From a checkpoint of a small mixture-of-experts model trained on Wikipedia.
Size: width 128, 33.7M parameters.
Experts: 160 tanh GELU neurons an expert, 3 picks a token, a sigmoid router.
Training: a variant of Adam for the experts, 6255 steps.
Below are experts of layer 7 (counted from 0) of a mixture-of-experts language model. Rows are named router (the router's row for the expert), up (a neuron's input weights, with its number), down (a neuron's output weights, with its number) and show model dimensions 64-127. Each number is 128 + 24 x the weight over its row's rms, rounded and kept within 0 to 255. Numbers have three digits each.
Before each expert's rows: a language model's description of what the expert responds to. This comes from a sample of Wikipedia text that the model never trained on.

# expert 53
It responds to: Capital letters and abbreviations. Single capital letters and short acronym pieces in names and abbreviations, e.g. US Billboard, K.K, TBA, Gla-x-oSmithKline, King G-ongmin.
router:109150134118120134109154127125119152147155104131113086109134134176121154151079169142083160120157151114137156135128116116135086090114090097164121126115160166104107158111139120164154112144123165
up0:125141132112159117176124093105131108080094141109153133108114140128126153143099149100141150140098113134106150118116137125117094119124137152142154155128114093122149151143155089111092148114116111
down0:147124162139084124142115143139142111110156112172088136167112110120157139131115080127127152152178118128141192129131107151150131171123096098106120089093133097118143088123170115164111113105100132
up1:138141108090121129115132103119166138097105121152113125183132171118155139143107167070138093138102119130173133161162111117109117124137135145150171113098124125170146126159096110105052110116106117
down1:135145155150136129127141146162134093145121130116079149148150099152140087152065120107099107113123127140139123099204138123148105131111105110136140112057147137058133139103133117140141139150146144
up2:128148129148144125114107083081076144110118127118106124186157175111168168157126119090144111145101087143105135134132105124163129133096168118114149140122108102137120134168110138121088124098159092
down2:119111090145147116082094197120141159137114138157097131116078130095164145130132101121144125109154108149140142105196121152109134157110156166098088135144133070136157104159150136116154117056110121
up3:100131175132135114114093108109148111105147162130115120104136113110146138134142086136157150094109084147128142120116080138101180128098160106135136128148151106171133129115154187142134128103150110
down3:141142091141125097088127150174144143131105107147112167147130169119157106186100161117133096079155130106127123166145141096175095158101123158140091188137151145147122144164137130114135115084122140
up4:111112134105146131140119102117135117122103103134133165132155188127174111112152144088120142163089163167149101159100073130130170115157155125144158106145091114135131114153119151121138119149130106
down4:140141158129088124139123162133131183123143150160130125117127100170130140153115152143138094190113165121086115119173140122110086127145161112166127111098124156108150137135166094121114156173092135
up5:130169134129087062126111134123131130157119122173128104112120118140138114174110096130158087141146127147180149137137103159168113133148148118131125110094136109132085135124087110120090097102116142
down5:113168099111119129140116092142127160103156150162178130118137160138121111149182163146106106115122118137113108087153139132135103113119100151157123160146122132120111165155154141107127126105139111
up6:134147149124135066119126108121184098128114124151097108113143134141141132180114090142145133157141142154145111159114096121102097119127131105115155109154101128126126126180126135124120095136147117
down6:146116083149143167138145120146082160130124116106110133163128117174178157140149180178159115093121130105087120110131148127111120123123125077109123156148136142081105095113118121142103109165133137
up7:151163141111103095117080176125133081118139145082181128083117089110133115116155137079104156160129117159097109071149121095122118159121117129138109105160099114151126109131146151133113153149103124
down7:154104146134144153115131123128104065152125176099160153139111120103126118095111132135165080141068123141113106111103161152115136102108102125153172157149084095120094146147100126079143165104139152
up8:083178144106180081139116145068148136129099148122081142129106114153148147135087151126122128116155116166084115145152117103144126117142137138129105135158147126174136153124159136114068131093113106
down8:131144083155136102163126129170133126166164100088134118125093165151200135116160113124117120116123092103139140142110106127084096089122110129151122182138169176155132131131142101142149131172123116
up9:146150118172166107089100203120184090149152126126102153085125119116147113123134137130134171163131139158092135144117113096104092149185102123107119138176155106123149113103098114142088101140116117
down9:124116138154114152086127149124121102120130152072108146147133101118095126131119115108146135132113128135091139126123152135087186125106143120135150155177102115106139097157113123121124130102141116
up10:135140110135158093135124176132130157109087105119140144140109117126132090111095131159126111140131105125120110159189128154166141120163154156107145149143118118104125146167105149104074121105084127
down10:088086134137115170126128121159124172149105132107146146071130126109103111098092126165120147165131140144106140079146121110118089149131127134166122147124159075110092185137100143104106113141103152
up11:130116130137146073127131141169133119167092110150132147139099129107106109105179139118123132094174124131093100160123120133132072125150126162116117105125139118094117148128099146112145129095085118
down11:127077148124108169088152146125152108158118065150124118140104140159129115123105166139141122125074120117135108088173157091141100142125156148120144148137085132109165127176112102142120100107160118
up12:150129097142137146147119079129106136107140140128166127156119124139119143102146127110100142104163112092118105171140098132123120129117140134124145116135122144181132123126147104124076147092138112
down12:135134153145156183116152138132140127153132109121096133145139082134176127154121160087113096160113163149127118140141077142104116056135128146159119135129136131101074076100108144111123119145176126
up13:130151170142152100098115131096157156120072162115162123137094123120125131100096145121134105115074086141125123099135156132131138123163142137133115124136116141096185128160164185134135117124114091
down13:094117099109165096140140151140138108147111137150130180132172147130095094144141107144132134112116127104121097092079130127140116172101091181154113175130091124120151126090109122118152140141147153
up14:129124115113096105138117177141195109148086149138147172125068103122134092142091132131109100150163071101146138122131140156126075128121134128142163075120122110160099117165154151138103109130090104
down14:122125112118147121153122070118076106126158132092134147144113122167146147128139103124159081126157171149111123128137119150120163132141123162111091118119119159129148110145126083119147112111188133
up15:141172159095138104094103121109143158154103104124179146108080122138103071127120078122139118140143091143129117126165097126155171130136144134126114134138129128112108134156145136099124163135082122
down15:140114102133141147115128151132099124157134137139107131181079160131101141137156113156127118150100131081155112164126162107123091105125108129131152125120143024112129089137098117139095113125109187
up16:133146095116081118147142123111148156109139148150097143116085085129130129136107138121145125113138109134151139148131116123134110137201129111136069126128135120182091107146112132089137122107143115
down16:116155123075145082114132093135113122133127104102120113114112122129151122099113099145120072109156140118098158167135142172154104110102155142151090083142108166111150145165096096152188153145189112
up17:145108109123114131147136140137148152140116132100109135133096181130164147149106155105121114139103076110124098169204117124173157158115133135107101142167110119122087134144158155121060098131107136
down17:131086136147106129115143088130124137144093112123118109095137144120168113111109120130142108174133153090166116127102149103145152174130159148159146135139128083083128119125161129117102130128151126
up18:122138145107120096131108127121136112101158137112144164088158141099108154104132129104107105146132103164112112161131086106169163144114128152130105133129079105116157109130104141099170134127116138
down18:114121151128137126157128101142190150135103084125136103140149101104108115106152112079109130137137161131118091132124086116144095161104162139144121118110187154129148125119143184111130128141187156
up19:137153116144128139112138111132161166097126166095117151136126147157139082139070112133141136133109111119156131131151121139108107162117111188131077180159128115146148117130171088118167105103084135
down19:119116208107117144126179144132115148083181156054113193150100117116121108141126163122121116114115147135126111107161137117132141158121126128093119106133152109135130127123103082124139145131126112
up20:125162125122167096113081127135139149165128140125126132101088164119121119094124147158110128125108081152089100111145087128149088112121125121141135164135137122138137145134161124085105110136093109
down20:135136100142139122105122137144110111178129147099127168128093181087150124106150139143107103158165126146099105120145163132135141154114171106133120133129120139133108130124141140113153096170127142
up21:144136125142154060118090159126128134099142127135168107108073137129153141159107125145145122133115122097128145166142132102144119116183151151111102115140124137099112108120148114120134158111070160
down21:090094178161132126122146111125101126124153118116150106119117141130115080130115136121141166124138107149101128147115150136141127151130155126173140112103211122134104143141066105154113150137147126
up22:117150136129165097126123102119130128153085135115121138099110174112112140111110151125105082135122156125116111144169134144167111121092114138132148142164125129134120173129161132096116171139116136
down22:142155161125101109083125086142144104118159135125128110131146127103177133122113169099129119139137102084150149153105157131164129098106092138187132133122108104137142133107167171169090109117146093
up23:127176149105094136115120124112144107120116171095145125139149095123111118130128116157122171093102142147078120121167098085120104158084171123120166129130141146093157166118126164110085098120078118
down23:132151110161120110159120049119127126145055160129158140085136119136107137122184120148141123123147148111146129150155165132130126118128131198161139074165160093129104137094127148106124139110116137
up24:180148137071106118156089113080130122138123095096158149092132154109133123117141127144158128160099115150122122101165093113145193142123154112151120097152129108149139133088175112143134132131117099
down24:092132177117137114123098109167108131117113128152156139164112154117110138079130170131122184142099168140144130118133081132133157112109092139093100161124090134149161141133125095120169160111103147
up25:133163109144116129129089104140126109134127097144136148077104100130099102105106142137128137122128119126121132125196091119133093141168119128118126171148107151166108122169153124072117123077122092
down25:135104107121143149179143154085122139118159149138132117077115160150074100150133140127134118141121125115179113110142110150104173144109159161124168148113145105137110096108148127145144136118072126
up26:134139184137106088136068118100111084147147127115112116087178176104114056166108123110116151161118114137133119139150096117163104128123142167142132119126128124135165114147118149135121102155103150
down26:117170131102116119150103098115136112095148130106120163128149144123095120129144128100131148142133141159158140099131135138097107076144156115100175088098178178205131153126095092156141089132110108
up27:122139104110177128165129118141133138076102116180121098123130145163160137165083149138126116159133155156133110126117117135147110152146156148122154105134096104120095117178123149119085138095109109
down27:162130162157119076142149111112096162131160134164093137141149102150070145120124165123100107132143142111074141170150085142143133107155106124089107143111106126151169122107106106128133132140109090
up28:163123169164131123144117123088074153123144167142120114162129117155119115119116130123158147100100151151105125145110079142099107116127160158105119124082128120141145166121091118109149117097112112
down28:138139088114052119143180100093128094121139130156103155127130119148141081137146139165133129167134156129126081138142159130162117147101162142106122132137157113107077098082129145135109118114104155
up29:121109113106149096161111126119114147126132124137134183101109157138128164104173112144111076166092158147130101162173120127158135137126156115101124154142124100131125133131094133109158174118125135
down29:123142115141143131138149169076121144151154108179114138126132160057169137088186150144118124127139160150119114088130118130089107142105154118127150145147137130136099138119151138157076114141104110
up30:131114141115093100134150130079101150080129155125121151126101144130122111115094145152097092142137121143137137171141168116122160154114132182131147160131145130130164094124110108129160135127061125
down30:131142127123121116148169080105131140093151146158101104176144098155102108117136113123143135076142129107125123162162103144107140160156082080102163151096183118131153119118091131113106167130090158
up31:117165108120134115135134121109087092140070141112091095143169143149151182134152121094107088133130131131170112156145125134135085130106132171119095108160121153136122112170125104078149157054136116
down31:148105191121132108087100108113106141180139124088119124129163126146161124133137130145134104094113098126115121105093137167117183095143088166130096113149131142116170120116097143112155124156138127
up32:126114164131119116133092093115171080142145129121116115088181158096122124161135130114130129120128126135110090159127157139172137141120160127109160106145059127119148136116174130120155088138138138
down32:124137144112162144138131117147118088132146101133132165098141150111145103158167154190118097116167125172142136097145139123142117140119166097115126109136090120148117086142119125128131145101129148

# expert 11
It responds to: Ordinals and quantifiers. Determiner-like adjectives after the or a: ordinals and counts (first, second, three), plus other, more, most, new, smaller.
router:103108117131108181110145095126157124173137111146085143085122115143085152108126115122145122120102160124134128096121083146098134122121123089152155191113178126144110139085146145160163150141121160
up16:152122113151158137116158125103121093158138116123119159138127115129130136095081053145190111138158124138129088114132116147155131135161150151106106155110147129135107108154153146127152136097113112
down16:144115152108145144101139161091113109129144091140140120123108124164152128130101139154156129099116097080150085114158137176164097146098131157134154122112077105096145139152105134096146139167167132
up17:139145098096171136137116120088126133181129124108138166120126140118168138114170142099112086131111101114153107105139079110143119128122144142122131124107143094136151074166116129157116120145122083
down17:139094136156113158167167102166109146131131113153111125111086117147085152130103098140115126180119123103099147102170108146138138089143087103136162134146103110107129160158140127131136105127100149
up18:141112124096109125113080096111120123112132138116126116100120116112131086144139089152097116144114164171148110172102117147122118153121127103128160155134122120141093111123185115132178155083130128
down18:129110124182192131109142153108135135162111143153156126112133101116072143143131122115159144115156105129103111149133138137071068119119135100163142119112116139129092178123105094172128172114169144
up19:119140121092113129147115164118145132163117174064087176060111141153126085153130157124110112152114125173114080137112131105168110158152125155107135159116140118137130146122158140085158110111129125
down19:125097100106128184137148140116142109167140095106116127122146095136156137125128081144122081109115139155139091107112170115152151129118085085114100116161151148152164137140162156125126113142109147
up20:138146139147124107097109134162144153132147113125178137099107094148098160173151141123124104121148087115166122117141162181145107124127161156145081123148088149138145129159089152124133120121138095
down20:142114155111160133109139159168168139092135111128077134147150135121109088119131112160072150103108155161115115143093115103168146114136151091134169154109127078141115132107079128128115143106122110
up21:130109114140177133128116133135143103085092148133117158155139129129128153191169101097091105113135132093104103139158126131121147127136185142109100152111120129100103125134121132128092143128113119
down21:145115144118135148125086143163101145137145165152098081100143142121120158125073149096165173102150132160135100141126136166123134162109122062120125078119129086129126161117146139152132139099139174
up22:164135190130157127149132134077145163089136203138110167169106117142119113127126094125142105138136120118119127092138167153102115141120144149098131127154108145135188117145103086137143141125109135
down22:161122162111108089155117101141107164123093101094137144135107150121149130149139129117123128128138112187107128107133157152137132119145114169123099132084110160163146137205080120078086136159120173
up23:144139126133126104115099135147137127105143148101108093081152084132138142180151151152142140147157155138142160149168133112114081179129117120115134178125135108121125133111136112080161126122131141
down23:137121111149154148103117137112190132149102137123116117081116148127078096117122135128121081088161128106121068159175141120139109127149134144162140121096090111139127134124128118123146140145131121
up24:134123151119141120108099142136159130175121193124099112130116104145149134138148093154135134153129142166149096130153105127092103107109094167139144157145150129139136115127121123107077145127078123
down24:112109118130110140102116136080152182109141113139118105142177141121213125108137151146151131164094144098124149138119138123105127142107134185113080114144142165154148144145109114169118147117107121
up25:142093160121115134167115164144150140101184118125142131094110109106149121118108145115121090165082118140189105113098100128105116127128148129118147125126121095148099135105112134113114133125119141
down25:131122094147096094126143106120113136124112129084108128127144152185094120169119120147149115154126117123121159135114139145084109124183133132094177155114114156137124103150126143086086116163157113
up26:095155136096120129128125112133132134139119154094154115107130091178110157122130109132174097129100128181156088112097109170149181128122150146124127075165109133172151127170122114132160138141109104
down26:148155104107117124142105160122154116090102102139093133150141171146151088126118141136096152128140102101100143136118142150165141118157120103099117130106145044096144105097136131145153079109130138
up27:136145116119135124128121180126148105086113096148131175112142154133122133119084110152104087153129135139112102143119103104104077139131148120120145130151134116174128094144152118134148150120128122
down27:141108137129081155129125113136074161105173133116113114122082126112141144167138136111158140132129066149105126146116134119126111110119147122174158116148167139102095095096180157131145101146104126
up28:142115199134120115113106120137090124128125115113129156120135186124109107111134100121131150126139114163164148109141096135167145142138102134136091124128124136098096139150101140130107131111170087
down28:104128084115119096125115156100109119145119163099154120149163131091164127123106154090123148132110140134120154145146137121104158133115109099150107158133110119112160127117113127108091095119129116
up29:125122111154141139141112132144141115128133145116107134103138139093153138109148097128129107087101149135131099118145075157095129155159188124109093126123112146120120178125136159140143171123168098
down29:081079136140122134113069123196107127165161146188121146122117138136135120145099145152180136101136111106135078090141144121112144153142105142127138120103126111104092125123173107093153133119133134
up30:102137131117185135154108135067130129097131139113101131119128108147145098098136094110148071135117167095141066114117065137150156135134148139117124132145138157148171101113124131132118160114140117
down30:103160150122122162116122122180173119071143112114123110155122129109132144135130142131126176147121091185114168122125162175140140145076117107128124114137157108110132148121113104154118110149111137
up31:127118198130101115150148117139126112139158085108154134078122151087131129121147086121105120172079115118145107122132116118127148118116150125138097133146112158094115101150121167116168137148126130
down31:127091124148090120082110113142162101118128111163132104089151144111151120112125154145157127136139114150137188181137184126112120101125123113150128125117133126115108078139175160111093093129127140
up32:152134161126118131090131119135130147130145154126108075092084097150116114131126090129132133115124068122163106146122095127133117123115134154141179147141117119161123132123129143114127168140105101
down32:115161150149124173144145113099106084160142118131085118165147097136117144143129164112107132120117156126108122116164115114139111098121137123152154181153122152084116141134116082132106133122113146
up33:148130138147064126119110128127122138141117160152116146136117091107160119138111151095111096112127037150159122146138128155159120176173139126125112117098110133155110157111074128118095120103099077
down33:127151089181141165129129110128100176149090115151151105158102119111140112125109143122150147124123087145103165107096127150152081135187120110117097134111148147122130143115074073120141098084145149
up34:140138162119089144134133151128137164100087140107117171087108155117110119122109098153129129111133147114099071103147131090174112153145172161109107129110127129084137150145142153117128146109107125
down34:162118134108116159128109057103111127120148099112121135128135139122121154108105138124185123141131140117140117142156124128106152073142121107163124151151113220166140161127171141170152132118151149
up35:137122117070165116142120151078100137116090126131106127143126113147145127161124154088118093108114158128152101129142117082159132146164167123135124128173157078143060124158132133097172151115147169
down35:123080135138072133127101098131147098138143140192096151101098144163138157127097083118142140117119136137100107153124089099144176140168107127136124115114116168124132127114100130153128119149125156
up36:105158131153161126102116121101106135150097136136131103121109127123157163150183127095091105149086125173132094154160105137105093148120111171128132141119125156115125127133134136127127164061072165
down36:126156102146157162114151134127110157092090113137106096141157158104112162135119110123106133109123151160094139102115114169104102147093123127110133176088152129168133100159111105119136134093154145
up37:140134141162130131097096141074105113107096141128103134110151109125132138141116119137151114121137130141097091123126140121109103143121138168099090136139143143157106110124146108133128158073140140
down37:128132116122149116130114165159093139125134115089114104132140130109150128182134090151136136127123146166130108147122106115146177172130100112137126074114133109134168106169134133092093099116111181
up38:140131122122097129120129124145093145102136141081167096105133151074129118134136095119163166113095114146159107098119084163108134152160140137118141126121065123094106185146123111149144169060128104
down38:114124135167110183116146146117130115096106171135128122154114136122152187159155084126152125106171100162125145127128130141101090148122107115094113127108123141117152117099135133127132157155110146
up39:080160165141129112092097124159144138148134129128133149124153079119116091134127113091131097107111073153127118129129130168189126105143150164128108142131126118163121136115124180125116116103105115
down39:124099123090140154117128140118171154095106126094142109089103094121113127142099151149174137137121160129125123108099120145178124145107121131169133112123173059115145112125108135171122115121130110
up40:130144101112125132161115140135099175090078122117116156141108126156145146095115078114136072133138117140143143111177095176103135108124156120117097126143153140144114164156161142110107188075123114
down40:137089126149101192097128107119095146133123120184092128106144117128131132141123125123147140138138131151113157101113142155113132139115167128130137162159137140088104153090129101133125124142149177
up41:138125118099132119147137106143104141095151183085157093154121101176169164121097101125123108116104105123164142099129162151140152125106137164113114130150094113126119181107121107101140125085134099
down41:142079118077132155109085164144132098133162117190109122146125126122120126125123145141137087165145139085127103117106096148161124149131100137131125137104164071108153111137082149128115136151118108
up42:147137148171129130135137115132137141124140122103122154131124133089104132122112086122175151077151119142110097088148108134107124104188165133066116166118119117113102180113129111132123154100148105
down42:098105107143124108152123135141127127126088119111143117141181180147134111175145181139109109131148094156127177113111148120067110127171167153114135152151137085181129116120116123111108100104145118
up43:148114120109152145121121101135130126128120162117107144125138154145197088149126099094144104126108111127140087161137100126134184129166141108115127094128148128180108156123104181129126132133139087
down43:161154129144116109098121103111086127148136124142144170163137187128130149135126143142106082117141126115085106118126139139108156054123176107161136138129158181098106131148092111125150165126167099
up44:126125120121149128145128143101136132107165131118140149091097141129156155096119107163116123144123132105093060115138146074124073168125183138129159141130137114116134118097156144136149103123155087
down44:132082104142157109155118124115119152074078126118142171124144137146098141112110141140186143156133124113117121139131115149099115106131108120134164166101127083123109127108105153139149158099137120
up45:146139113156128133126097117141172130108117134158120134116107108101130090125139121084080127108127138133138122155177152100118119140140146128091110146152123122146099146175079147129125127091088155
down45:126139146135113143119151080130106165126113096132097114142118137147131124108099106121150144138159141123119138088113133129142112168095115136143109148122123109148120129092133120160140163126116116
up46:145156116153205139129119164107141145107137145117144159100124119090121106121143114099103100163129146131109139165143080135137093150139172131102109135136146081157099146119151159126091152161092153
down46:118093116129119149132107116127079161101126136180100115112128118128146109112132108131142165116112136093129135125108145120070092120138161099126157128168181116129110128138111131119124141159152136
up47:104129105109133132151144132123140113116130133117138175115136159132111157107124094115154116166128148114102131139118115186110137181106136149111159090126135114108200108122138104117125155128102136
down47:120200145123134073111156143140145138127125181091136147158147129117108153186160098101153096139141139108120141139109109124080137083130125129112147125151112124123150129131101133116153107134125083
up48:142105109123133125099101137128121093149172124134146153141083115112165173113169076077128171102138096174153152124156128147155132101170109119134111143160131105164102142130105131128133120117145108
down48:140157135094096148173142063120144140113125169121157124102136153134126146115136129160126148148107117079099100126113105158127169185150130112139134145115121085129150148096100115118098099124112081

# expert 50
It responds to: Verb and participle endings. Past-participle and verb suffixes such as ed, ated, ing, ly, often after was or were, such as debunk-ed, excav-ated.
router:135111081130159161134157113156117133135144094131131109124151112120104139140113112093130139092119149150177113091072147137134112128136111127131147119108154056094089147128095103159124132154108145
up0:142112103127130122109120136133123124143087144104120196144123165134158102112108124096133131100071101146131153124112114100134132163127136147127146144149108152143143091100187147112136166120109137
down0:131140115076147086130163129115113128155148083116106093127169147115128116150156102123110135140142136148142155134157149132169074183085166123161099097131157143101063161133168106113121134155144107
up1:136132129126094127109131117058114109128115151104121107159151102167128115100106129102140111078117138133147119091120143119131110182143128135124100131110159127146108113140104109092123153120126122
down1:108103116112109170121141108132105125134151143107150131110153093129082133115127127113141111072150092180153111149136146124119095113120123106128140145056129143156159127099130161120172119144128172
up2:124123116128139128114143117148110105147127139114165121171157117126171129114136076134142134136064096107120136145154155121119117105157169133124143172122151143111167103103133160104105150117151093
down2:143147103129151126091113150084160137124130130136160118109166072155152127133142130132136143135144135124139147100113143111128129156074165140146100167134124141157125138136148136128127127125100102
up3:123139140135146121079068140112119108143167115101173145099127131153147162125161095125165145141153114095149106147154134113133130158164141131117085118169120100146165156126088091145101144122112101
down3:140153143130141156104151139155134211144096170128139121147101132153123140101112126160118127115104092085184109129153071144114126121147102097142109151117147115090140161139089140117131190107087122
up4:144147113141150129139107158097170124093122144115094158140079113101111147145109154124140106134156091164157104115147121191137136127172102120118118097155093111124132148141111129084128079135141115
down4:142069122150117136126126162101102124126155119152120104146111101131121132162139106139104111142153100195116116119145157083114103130178118131113132132118139113126101109179139157113118166145124116
up5:130133157070144117164110083131146149108164132096105149077124127110133112110146121110125124134093101186167078110097145139169129170109118128095145134127139108157133164128108132127110188165128130
down5:152131142133087123165076101129125133143139127137134126146108114147174138079124118109147133158154097127127102134123105133153138132116080132130107086124138157113126138108187141125116119158105171
up6:133119097118140125099126128135140126101132113120097139097156071138139117175116113113130114196124149121164092148133162155095129157110149128095122125119113105130135138180139145122184178100140128
down6:121133168130142143113147073169098095097130136204135105112086155108172141073140132090110127149124137181132152119130142094135086098141135127111163147115134136123114092120124085162156133158109172
up7:120104110093132128115108085137137120172095132134134139079135159209141078150161096109085093096146087118129104114099105150166109105152173141126161090156141131096117135142113143139154110129115122
down7:081143138090140129109147111138123098131136156154146135116143113130159200132121096140089130148109133132162114104085151119086091118155096116104137151166116149152084151142088129127145116193113116
up8:112171124085163133173134182125130131119090151091125134099144164174128073126132128125110151146078112117157114109114141128160136193124141120132115119123135121157105131159114121099092105121093095
down8:126142195133106112110092169109141124132117124090149120145122120122110136144178125122185123131159063128121121157131131109160147104091141113131093133154096126120116104164128106118110131104139165
up9:154145124185105125134124139114134158125131129081135146083151121152130121154121131060107100122111121154143107111113082142106131133136160144139134150123133104155095141159111118091137103165103178
down9:126121159130123170120158123086118103158095095174134120148121161108127130149118145163116135150160053144113129120111122077117103131154144098164131118106143132141109155120115146123129101170167127
up10:132122132137180136138122143117130080106140199119150170126119122104147102104148099092102125165152118110129134153114136142115165133130139163097112075165158103133119139110093125111100127141120099
down10:112127101159095207117145120187143129133115127111112128089094124129111150105121127160142134093129130124113106112151119141101162136102130115121162121151187109148140081129087103099141151123149180
up11:154117134131131133104126108136138122110126105147187165103072118107147112149163164121131116142137122118160093169122152185139109148101170152102120124118067152123108119120148144132108119105124171
down11:113072176134181104131102143106124154141152081093134134138158110165121156097141104128127130090088126107114067117113102118121154112123130141123151144094083142154117137129131132143139131185135116
up12:140130102115166151147135104115128094094131113061167130126149134123133129117122122072126151131110148125117094097125105106150180104148166128138126139155123057136150135153118128108148134122112116
down12:107114090129164168143136151173122124125134075141098138161108119082154153167138145133124124126146047138117144125126147129126092095123111128133116126133173118119111157117106097140142129105115138
up13:146132126159110133154131165117126083137133111146117168117065106106130123100138170103120143115122114130052128129115127144167154162157118143125125151126085111142196112149137071140179135117134139
down13:134092096134099119111161113123126110126130090202098093153138170103185101150120110135149122126143162124131171111110159101131099168133103148118132123159160132180142114094124114119069120125124126
up14:141118112091174118129136136130126109150166129115127138061114115135143133198087143112189085133096100155181105113158134156120115137111117171095169113137111123144132143145111140117117151145141145
down14:150111173077089097131110133111133126148148131135138127143101099121136148137109147118146172117128118165152136137127114121169134136107097087107066103123147115116130106144140102136146128153139106
up15:125134117100175131140115131135140101120076154108149139141124158078162068109190102107116136097114139115110130136146129144152126167088160118101153074137116133132128138187125112146144141111105137
down15:120149131175151186144126150116170143115122091126098172104158093148100127097117180121156144163121132116097151100127154092174127116163115126128111135150138143139110112122113179127161105101115127
up16:128168135152172118159119128135097132120106162128152103098128097158170089134177078140127115127114139171121147120140179147105085105153100157087112116144103145140114144121162105124147139116125125
down16:106095165177132146090084120119102093151177112165128110125120153124144122148116109071141142096114102121133116150074125106124125110135094169167181168121140142130104162152093120143137120139090131
up17:126135130101118117141133122103121115088120109121113115108090141119107113113124165120068133116135140161124102084104141086138108131081152176142164130117118126131134127207116152093113147136094139
down17:117139125162128102134141078134151089136145122083128190120093134153090099121120138136053101118116125156167100119084106138115168136163119139142111111119123117160137135121135162193097122111151134
up18:116142112116155118166142160138115096102091140137160128173129093113109113134140120108152120132065142130136145071090151134105142132124142126099114108123143073138112110163140179136146106143115121
down18:127124091111146175127102132117107080136133138126136111122116113125130153119115143148195138113099110115125134139119134109133109101103093126153154118130173098069143116132057124131125155097143118
up19:150139119152122132117115133112164188130101183090149151051125152085159090106159138133125119103081083121174103109135147146109116168127122149128123109136144123131179165150111149128098130142087122
down19:091145125109160143110100112141163120149160160138147131124074114105153117115129144147152128147126147144140138127109110137122098132118101130139139174085129131119157130173147116172177139137099099
up20:135116148142133133139141111154200089151121124133113150084084115129095128154123102140115108137156132118098085109131149155113126153165118165088136154113121129113152096126143121151113149124098077
down20:153153143144138194133160128115140125135074136062119137131160126094149105152158153138085173091143128099127115093131098103144117089108177105153139143105123056152129103140127131126104124110153146
up21:131119116166121139177116166132142137123155173091111127147097136104141167102103163118182125125084095134120100114129128130154124125122137114113146186112143097171093138127122119099127132123122031
down21:137144135143116167122124121148141129088120092107123125087138125155173130115128137178141146127138135110104119086138124111123134114179135123113165130114110099154157110135096144149153146109123148
up22:131139118101132140122142105125079109148101127088177127126150145160122120166159105139098115180147138140131098115112130130134151105133134130111121095111127145094146129103122113085120124140120075
down22:130127145085172097134103135136125110155140097150132145068136124156123111054094169102100138150153130115151111127098127168135134152127132094119152095167107133097078110112103121142131095128142135
up23:125107133138163128094117122108118119091158143107150134078143163138151104119152140079140103152114130156150085143109126112168125126171140141130140135183118117143114157111116151121121131113124106
down23:136163144156112149107134094164167102153119167112157106121119166098150147172188118111111128126089121103149130097125127077141145110093120141155097144117179133158141131134139140119116149124126142
up24:140143133186153129119107119099127159154113140121149116095131071155150119123117114112119098143120142156147117086094103136114091148166125144114128078138134100164087147144119104117164164140143085
down24:124096149156132163146092112135159135135099144113134118155174110121090120126106108091127126119119139117130087119144102143164123133077111118141146080135131103141105124130144157125059140120109140
up25:170101134074127130094138141108131132073182176110109130063137127122121102134110109105045105147138131141103111154110124094109120162148145155140139127140116122118152160161098125105133145128093143
down25:140150100145118142102155101131119089094084105166127143144131129169135095126142139110079134108101117097109157104139155147102160119147167126137130184110161107156088144131138135141103147160135094
up26:135116122158165132120139108101133134087128132140136111100176106112121112146117147098171134142114161136161114112130113106155136103155149133101133139133126095154097158139075165134102140128144115
down26:131101127141142109159151123099073108145176068109130104162165079126155136143145095143072141129140098129114117122128128102121094120140136137149145191113117112134094163123160102180115116162108111
up27:141141121074118135103121121105163151171154152074079145123136176125139096111122051167146125111125122122128117176140126132124114128114124134091122122173144125122153138154109112118147132114107102
down27:130132108152131122130122136168141129073101158156104120166134127131124151141113166124147170089108096144096161131155123121078150091094110113130112151167145137138086148141092125086162136167144107
up28:156133131153172138099136130144075104076154169118176125102108128120149089123166155123133105143121117133155130126120162185149080126124142166129141130138126110144093158148107155118112087101102120
down28:117090151152115169160110099137146112145141113095145101110121093112132173153109102136122149088145117091132118125150121096128126129127132160177141115110127082117139094160100106106121149104113127
up29:129127138176110124140135134072134138144172116127118158128115135128112129121111078137139159133078123116137155125112123127138127150169117141058119127157126138088156134142100145111122165129135088
down29:122161110130152129096114124122118142136118137089149113121162145100103119108128137168186105090178162083140146172108139148074158114121121113139129151103073149112134140090150124133137152135156112
up30:101124108130160143155123144140126103127090119165127175105125150159141139122123136147148101109147087108133090151118117167128101117179151104102105138198131187154154103140148136143096106138147082
down30:122127135143185114099153104125113164122162140113171129127125157141130085107131136132151097095168121144125064100077166145115126160130097107135146104160128093164138127093124122101128133122134109
up31:143141122092141131119158120110116120090137136113126155099119146085193093144161112123133124081156114111174123140128101135158120124110163126101138078144141119138103154130120135129113091133128135
down31:134118112132107163152148137136129125122135098108123081120142090113113143136172133159081142119144100144084156134139150143145123102112155102162126134098161107143130113089143125105114112133091113
up32:128130119116147130174134145147143098122077111112121151129156128101126115122131135179105080137095135170097077121134159132136123165141153135118121109151144142133158131137107130093121089158080114
down32:119106125105142132102130175144148133146131154133110077134102139093109135140166134129134165138135097153152133137144134110110095120122121101112100118118173075131148144114110086122132107146146178